Below are experts of layer 10 (counted from 0) of a mixture-of-experts language model. Rows are named router (the router's row for the expert), up (a neuron's input weights, with its number), down (a neuron's output weights, with its number) and show model dimensions 0-191. Each number is 200 + 30 x the weight over its row's rms, rounded and kept within 0 to 999.
Before each expert's rows: "comes after" lists some tokens at least twice as common just before its tokens as in all text. This comes from a sample of Wikipedia text that the model never trained on. Tokens count by the router's weight.

# expert 27
comes after: " ", "1", "2", "3", "4", "."
router,169,229,172,275,175,217,180,199,134,197,158,143,197,188,138,227,189,164,202,204,253,232,241,196,186,213,212,251,196,222,283,206,183,169,190,200,167,189,260,175,230,206,162,195,205,201,185,253,148,221,196,218,231,227,165,205,225,140,143,166,150,239,202,255,235,249,291,179,245,187,207,177,187,169,219,183,200,195,213,226,219,191,240,166,164,252,215,181,184,229,206,172,203,201,231,222,218,191,212,128,200,184,201,215,186,191,180,239,239,191,151,199,221,214,209,226,199,210,198,218,197,199,228,217,155,164,174,238,197,172,199,174,195,191,205,232,204,180,204,243,192,166,243,206,194,149,234,207,187,147,215,191,147,152,178,194,195,130,193,172,175,218,196,235,148,177,224,194,211,248,215,223,195,190,262,194,242,214,166,219,241,185,191,196,200,180,206,227,216,183,224,212
up0,164,220,187,221,201,179,181,249,188,201,183,218,201,198,216,181,158,198,184,188,183,211,227,195,188,186,160,159,188,244,265,193,240,198,230,164,226,225,218,205,174,153,238,275,164,235,130,239,182,236,211,206,238,167,160,208,228,211,232,227,188,205,233,287,185,224,173,196,207,197,244,259,204,212,175,217,218,215,178,224,166,183,206,174,230,204,200,220,200,141,182,175,208,184,186,237,195,215,244,243,198,162,208,215,233,189,237,178,247,199,235,246,205,215,211,225,264,195,203,140,191,169,199,162,184,212,160,248,191,180,179,191,241,192,177,203,206,187,170,287,245,169,162,169,161,252,239,221,222,193,190,182,214,242,200,192,190,201,206,174,149,168,224,164,165,181,200,188,183,248,251,204,183,171,180,219,160,156,150,182,235,219,211,200,136,161,182,198,224,169,183,138
down0,216,142,169,207,230,183,207,210,149,186,161,233,198,120,258,254,183,208,226,162,172,221,176,204,213,159,181,149,196,210,233,208,199,250,163,159,236,161,227,168,166,238,133,216,177,198,178,207,209,223,199,231,217,205,205,177,238,188,205,172,224,214,184,222,200,246,200,167,192,196,178,186,187,208,157,194,202,211,226,229,200,203,176,263,228,118,159,216,183,231,213,212,235,204,166,216,216,220,173,159,212,205,143,180,199,241,178,200,268,197,241,206,219,191,235,222,207,233,165,227,203,187,216,149,189,211,237,182,147,148,188,203,249,176,213,210,210,179,259,223,186,178,234,183,158,237,165,167,190,221,203,166,185,162,206,165,174,187,169,269,225,259,217,181,144,231,200,202,235,219,166,226,193,130,190,161,255,180,184,181,234,168,215,225,219,204,214,197,223,195,250,178
up1,196,204,186,250,195,174,181,172,187,181,215,251,228,152,254,154,246,180,197,260,219,247,188,119,173,241,259,204,212,228,262,195,251,221,169,199,151,243,189,161,232,215,180,216,203,214,192,204,177,194,143,174,158,228,232,209,236,210,166,194,241,223,195,160,219,214,231,176,236,139,237,176,203,205,227,193,191,205,176,158,212,167,247,152,194,198,193,216,222,173,213,231,199,163,193,189,183,230,197,247,167,197,217,164,290,154,247,169,199,203,168,171,213,205,199,200,239,181,168,229,188,219,228,200,210,155,261,227,152,252,197,161,205,220,190,227,174,228,173,175,222,196,161,199,197,220,237,251,223,175,159,174,232,226,209,179,210,178,191,199,145,182,172,241,205,163,204,241,176,219,197,257,205,200,234,234,164,186,221,195,241,168,187,198,205,252,205,214,170,183,223,208
down1,292,175,197,206,182,173,241,202,182,205,212,202,202,224,212,192,190,182,139,166,143,236,237,227,216,181,214,243,222,208,213,220,160,226,190,179,248,160,173,198,187,224,210,174,208,197,206,268,207,191,183,206,219,171,253,206,205,214,208,207,238,192,208,154,143,166,218,206,204,264,173,171,177,185,232,217,253,178,191,187,207,185,215,181,224,187,170,192,169,256,169,181,224,163,217,213,175,102,167,205,174,179,247,167,172,232,215,243,225,207,266,223,212,199,228,219,218,218,219,212,211,195,152,198,254,220,206,187,171,164,184,192,202,223,231,194,179,192,143,226,159,210,242,221,219,230,166,216,185,213,179,261,212,146,262,224,191,239,245,215,200,190,217,152,220,176,194,220,193,207,231,174,196,208,177,211,271,208,226,171,146,202,199,107,172,156,148,221,210,200,199,206
up2,186,182,151,224,151,156,228,139,181,160,197,210,206,195,249,180,249,227,237,210,204,191,236,209,164,191,215,238,177,205,181,183,217,194,133,207,153,159,153,231,219,222,121,215,197,214,275,210,187,241,172,179,206,183,182,209,204,192,227,241,135,213,172,186,176,232,165,199,220,191,257,156,198,180,266,174,199,186,160,156,161,202,215,148,166,179,154,172,153,197,182,208,264,235,195,219,258,253,219,195,185,189,234,177,204,181,223,143,226,159,145,205,230,224,180,171,216,220,187,246,168,208,249,237,222,189,223,236,232,188,163,201,220,202,162,212,159,210,210,225,209,165,201,212,157,221,199,280,220,223,231,204,189,204,225,206,211,206,173,190,144,140,212,223,211,231,210,193,204,171,215,199,185,167,229,174,178,199,221,222,179,188,191,191,150,173,234,194,151,179,220,198
down2,182,195,210,256,227,191,148,233,152,173,175,195,210,235,265,285,250,184,217,200,152,192,233,184,168,185,205,152,186,201,193,195,144,185,180,226,192,178,220,198,195,160,276,188,195,250,202,212,226,196,210,229,215,222,210,141,182,204,202,210,202,211,237,214,225,233,229,208,213,181,195,200,188,224,185,237,222,184,190,224,180,244,175,129,143,213,241,152,182,210,226,278,131,203,281,185,196,224,159,189,245,210,141,203,212,260,195,203,165,228,182,192,207,218,212,204,191,225,171,235,134,212,169,187,218,174,173,201,220,181,176,173,184,225,266,237,199,217,220,222,233,182,183,229,157,246,160,230,240,162,184,249,172,192,206,197,234,195,202,236,207,183,236,218,246,226,201,231,227,222,204,176,210,163,210,206,210,234,175,210,197,174,235,205,190,162,230,223,205,196,248,241
up3,206,168,182,196,235,232,183,258,209,156,222,157,218,184,238,197,181,218,192,222,223,156,205,186,172,223,185,212,190,167,248,168,188,210,196,259,157,234,233,164,215,202,176,210,171,200,170,198,193,294,185,220,226,194,173,215,196,142,225,146,177,215,184,213,205,248,152,213,221,166,212,213,139,214,191,286,178,181,215,214,118,215,185,206,173,231,202,205,218,195,223,216,189,211,177,240,166,180,217,209,122,239,159,217,274,195,192,197,247,195,179,209,133,231,184,166,187,217,157,191,216,235,203,173,166,143,234,256,185,232,194,192,204,259,225,208,154,227,229,242,214,156,195,195,199,191,199,202,206,219,226,140,238,247,224,207,171,217,191,210,160,193,172,226,212,131,203,241,203,141,201,194,209,228,203,208,178,215,226,192,207,231,214,184,247,180,206,153,226,189,185,204
down3,231,161,218,152,193,228,223,215,217,207,216,178,197,211,239,239,149,271,234,180,138,155,218,231,187,156,131,192,182,211,221,174,260,157,160,181,171,192,176,227,221,218,172,245,185,216,180,190,201,218,156,145,209,221,228,195,200,227,157,217,163,166,200,209,156,195,162,211,168,197,195,189,180,192,251,178,147,226,181,243,216,189,138,219,242,210,212,237,208,151,201,262,177,185,185,200,208,232,196,108,196,199,133,253,231,228,187,218,154,198,187,182,149,181,201,166,176,215,182,173,189,232,188,168,200,265,241,213,185,209,184,218,215,236,216,193,192,216,235,177,221,179,208,176,190,205,223,168,191,233,135,240,208,189,128,201,245,181,158,190,156,236,184,209,190,225,229,239,164,198,176,188,202,171,188,212,186,222,235,180,189,183,223,178,180,171,186,206,196,153,232,154
up4,164,194,225,182,206,242,185,172,213,143,126,185,183,186,211,203,161,149,223,182,196,236,200,238,182,197,180,222,268,155,181,202,192,235,181,198,166,200,250,190,232,200,160,185,177,159,144,188,203,239,169,215,187,189,230,220,207,172,211,166,183,170,198,217,198,231,211,215,229,197,256,275,204,248,190,157,194,230,182,199,181,220,191,162,217,258,198,128,207,196,186,200,247,139,237,195,195,133,135,201,163,165,176,192,201,181,139,173,231,182,195,168,159,184,151,191,207,209,233,226,208,193,221,186,207,230,194,259,194,174,165,168,205,165,223,278,163,180,217,231,235,189,201,189,221,124,224,190,215,204,202,184,236,218,166,175,195,122,228,131,202,226,183,182,191,186,224,198,223,205,192,196,204,221,185,242,200,206,170,183,228,194,213,240,274,214,214,187,189,195,241,215
down4,214,212,222,221,246,210,171,218,196,193,213,233,263,190,167,239,189,178,206,210,252,247,222,197,206,186,210,184,178,258,255,225,177,281,238,241,228,209,171,185,217,209,138,213,159,193,132,192,189,192,189,236,192,214,222,189,209,150,203,216,148,157,212,207,178,154,198,156,242,240,210,215,159,205,213,188,197,195,182,160,223,200,188,188,157,169,201,211,198,179,185,220,160,195,253,197,237,225,204,217,203,179,198,194,183,162,175,257,192,234,172,155,233,227,212,202,198,234,200,212,211,143,205,189,205,214,249,217,212,262,228,136,135,209,174,124,223,197,182,155,173,171,191,189,191,268,180,216,180,130,152,155,204,201,228,207,182,241,167,181,177,265,179,171,176,178,225,201,229,140,199,191,227,209,223,164,180,219,209,211,184,235,195,244,177,236,216,239,190,229,165,229
up5,210,226,186,187,178,196,149,197,189,236,176,155,192,163,220,210,244,187,215,200,173,178,174,216,206,198,218,192,168,225,171,224,197,234,278,179,219,252,226,133,155,246,231,209,163,182,150,202,214,217,236,186,134,252,154,252,170,209,169,280,151,217,202,201,261,222,233,237,197,208,215,219,227,187,221,141,153,211,228,193,123,188,194,164,184,197,205,258,216,211,174,239,200,225,184,169,237,201,202,182,287,159,181,190,251,224,165,210,190,231,180,164,140,203,168,176,177,207,223,173,204,211,211,191,179,217,214,181,219,160,119,224,228,247,154,199,232,191,210,234,191,152,206,204,209,200,187,199,203,201,202,175,218,179,182,210,264,175,205,199,202,301,227,197,187,204,181,217,203,180,219,195,214,220,230,210,203,204,169,213,176,207,191,173,174,225,172,202,193,229,224,186
down5,181,224,178,213,165,223,216,160,255,180,218,188,216,211,224,147,250,246,143,160,175,246,304,200,192,216,155,234,223,156,229,198,209,190,198,227,128,192,198,233,207,231,250,197,181,194,260,222,220,188,199,238,220,184,224,187,211,245,216,195,183,170,199,205,174,236,234,231,167,238,213,180,205,193,172,140,237,205,158,165,168,190,188,175,204,247,229,195,231,227,156,224,171,221,151,182,177,192,218,183,183,226,236,173,198,262,207,155,222,195,229,220,198,259,197,207,216,156,176,226,222,234,153,246,241,201,127,228,214,162,211,201,190,224,210,134,156,239,190,169,188,240,200,191,225,215,210,142,191,203,219,211,250,203,168,183,209,196,192,182,182,190,208,137,237,221,203,188,230,210,177,168,184,202,165,190,222,204,265,219,192,194,229,166,211,231,248,193,220,207,239,178
up6,186,202,208,178,177,197,248,134,181,226,224,193,215,205,203,192,169,192,247,197,245,201,221,183,179,163,230,237,239,180,236,145,188,185,135,175,197,148,167,186,214,232,212,172,167,206,226,245,189,242,197,238,201,222,189,161,174,159,215,152,237,257,182,208,198,197,222,229,186,240,176,206,209,207,230,194,205,111,155,167,206,218,241,221,151,215,158,130,222,166,207,213,171,248,177,205,241,203,173,252,156,241,190,162,187,181,205,205,235,203,228,237,186,193,233,198,207,231,193,206,226,199,175,161,186,160,245,173,198,193,255,231,265,192,236,183,156,218,182,246,173,198,206,246,166,233,227,219,242,218,212,174,233,173,220,192,241,219,221,227,209,191,166,172,280,168,194,242,179,176,186,221,217,177,214,198,218,117,198,186,200,237,200,155,192,157,220,209,199,192,173,238
down6,170,206,226,186,164,203,228,166,139,231,176,205,213,203,249,207,186,198,231,168,226,173,239,250,193,203,203,209,174,211,188,164,194,220,167,174,185,195,194,158,257,211,200,160,177,193,123,241,192,223,198,243,223,198,191,243,148,238,245,157,208,179,198,210,173,220,213,184,169,165,184,182,204,230,223,200,176,153,196,174,179,257,206,181,155,223,176,137,198,209,228,212,210,124,169,195,223,213,237,238,165,168,183,185,229,204,236,233,192,248,257,166,171,216,234,130,212,212,223,188,215,211,198,180,235,225,207,121,126,258,195,196,191,245,237,206,151,185,246,169,159,202,204,236,178,174,188,221,248,240,191,194,179,154,249,179,183,273,212,215,188,218,253,198,215,188,188,206,173,208,188,192,214,192,204,208,227,205,190,207,136,214,191,204,245,184,157,219,205,209,200,265
up7,174,160,219,192,225,238,205,256,192,164,268,198,186,182,200,201,195,157,202,208,207,200,188,210,190,209,214,145,213,226,241,201,185,161,138,210,217,163,238,176,203,174,184,181,175,183,201,204,166,256,201,216,225,165,167,203,267,179,234,130,216,239,247,197,230,248,204,167,200,207,230,222,152,193,214,243,200,217,201,199,172,217,183,217,201,221,231,245,202,222,166,163,210,186,204,228,182,180,221,186,151,119,230,207,251,202,158,195,217,188,139,180,225,187,153,180,214,207,236,176,248,187,218,252,228,198,205,212,211,199,251,222,239,228,213,187,228,186,189,267,218,215,188,252,210,134,223,252,194,186,150,151,253,219,216,225,160,213,239,200,213,178,220,232,175,194,238,190,237,190,188,170,237,171,216,186,202,188,165,223,228,192,213,251,225,184,241,212,203,191,204,90
down7,204,181,184,185,175,161,206,209,154,161,206,189,190,200,224,214,188,208,210,190,251,191,198,219,152,175,179,191,153,208,179,255,193,192,190,200,202,199,185,180,176,179,166,248,196,191,228,190,203,209,268,175,247,195,218,204,178,204,240,207,197,164,264,200,214,194,189,143,185,163,223,184,199,191,247,282,212,243,189,220,143,222,164,217,201,171,148,237,202,173,166,247,157,148,162,174,228,210,212,217,149,283,174,180,210,205,198,215,235,208,179,156,203,108,201,214,203,227,215,170,190,205,209,172,223,238,205,160,225,170,236,260,205,190,157,162,199,182,235,216,224,207,192,140,195,203,237,201,143,185,171,225,162,193,237,228,192,138,192,215,226,200,186,198,202,141,296,228,137,224,196,200,190,191,192,158,171,190,196,210,227,221,150,233,226,190,187,193,188,186,189,152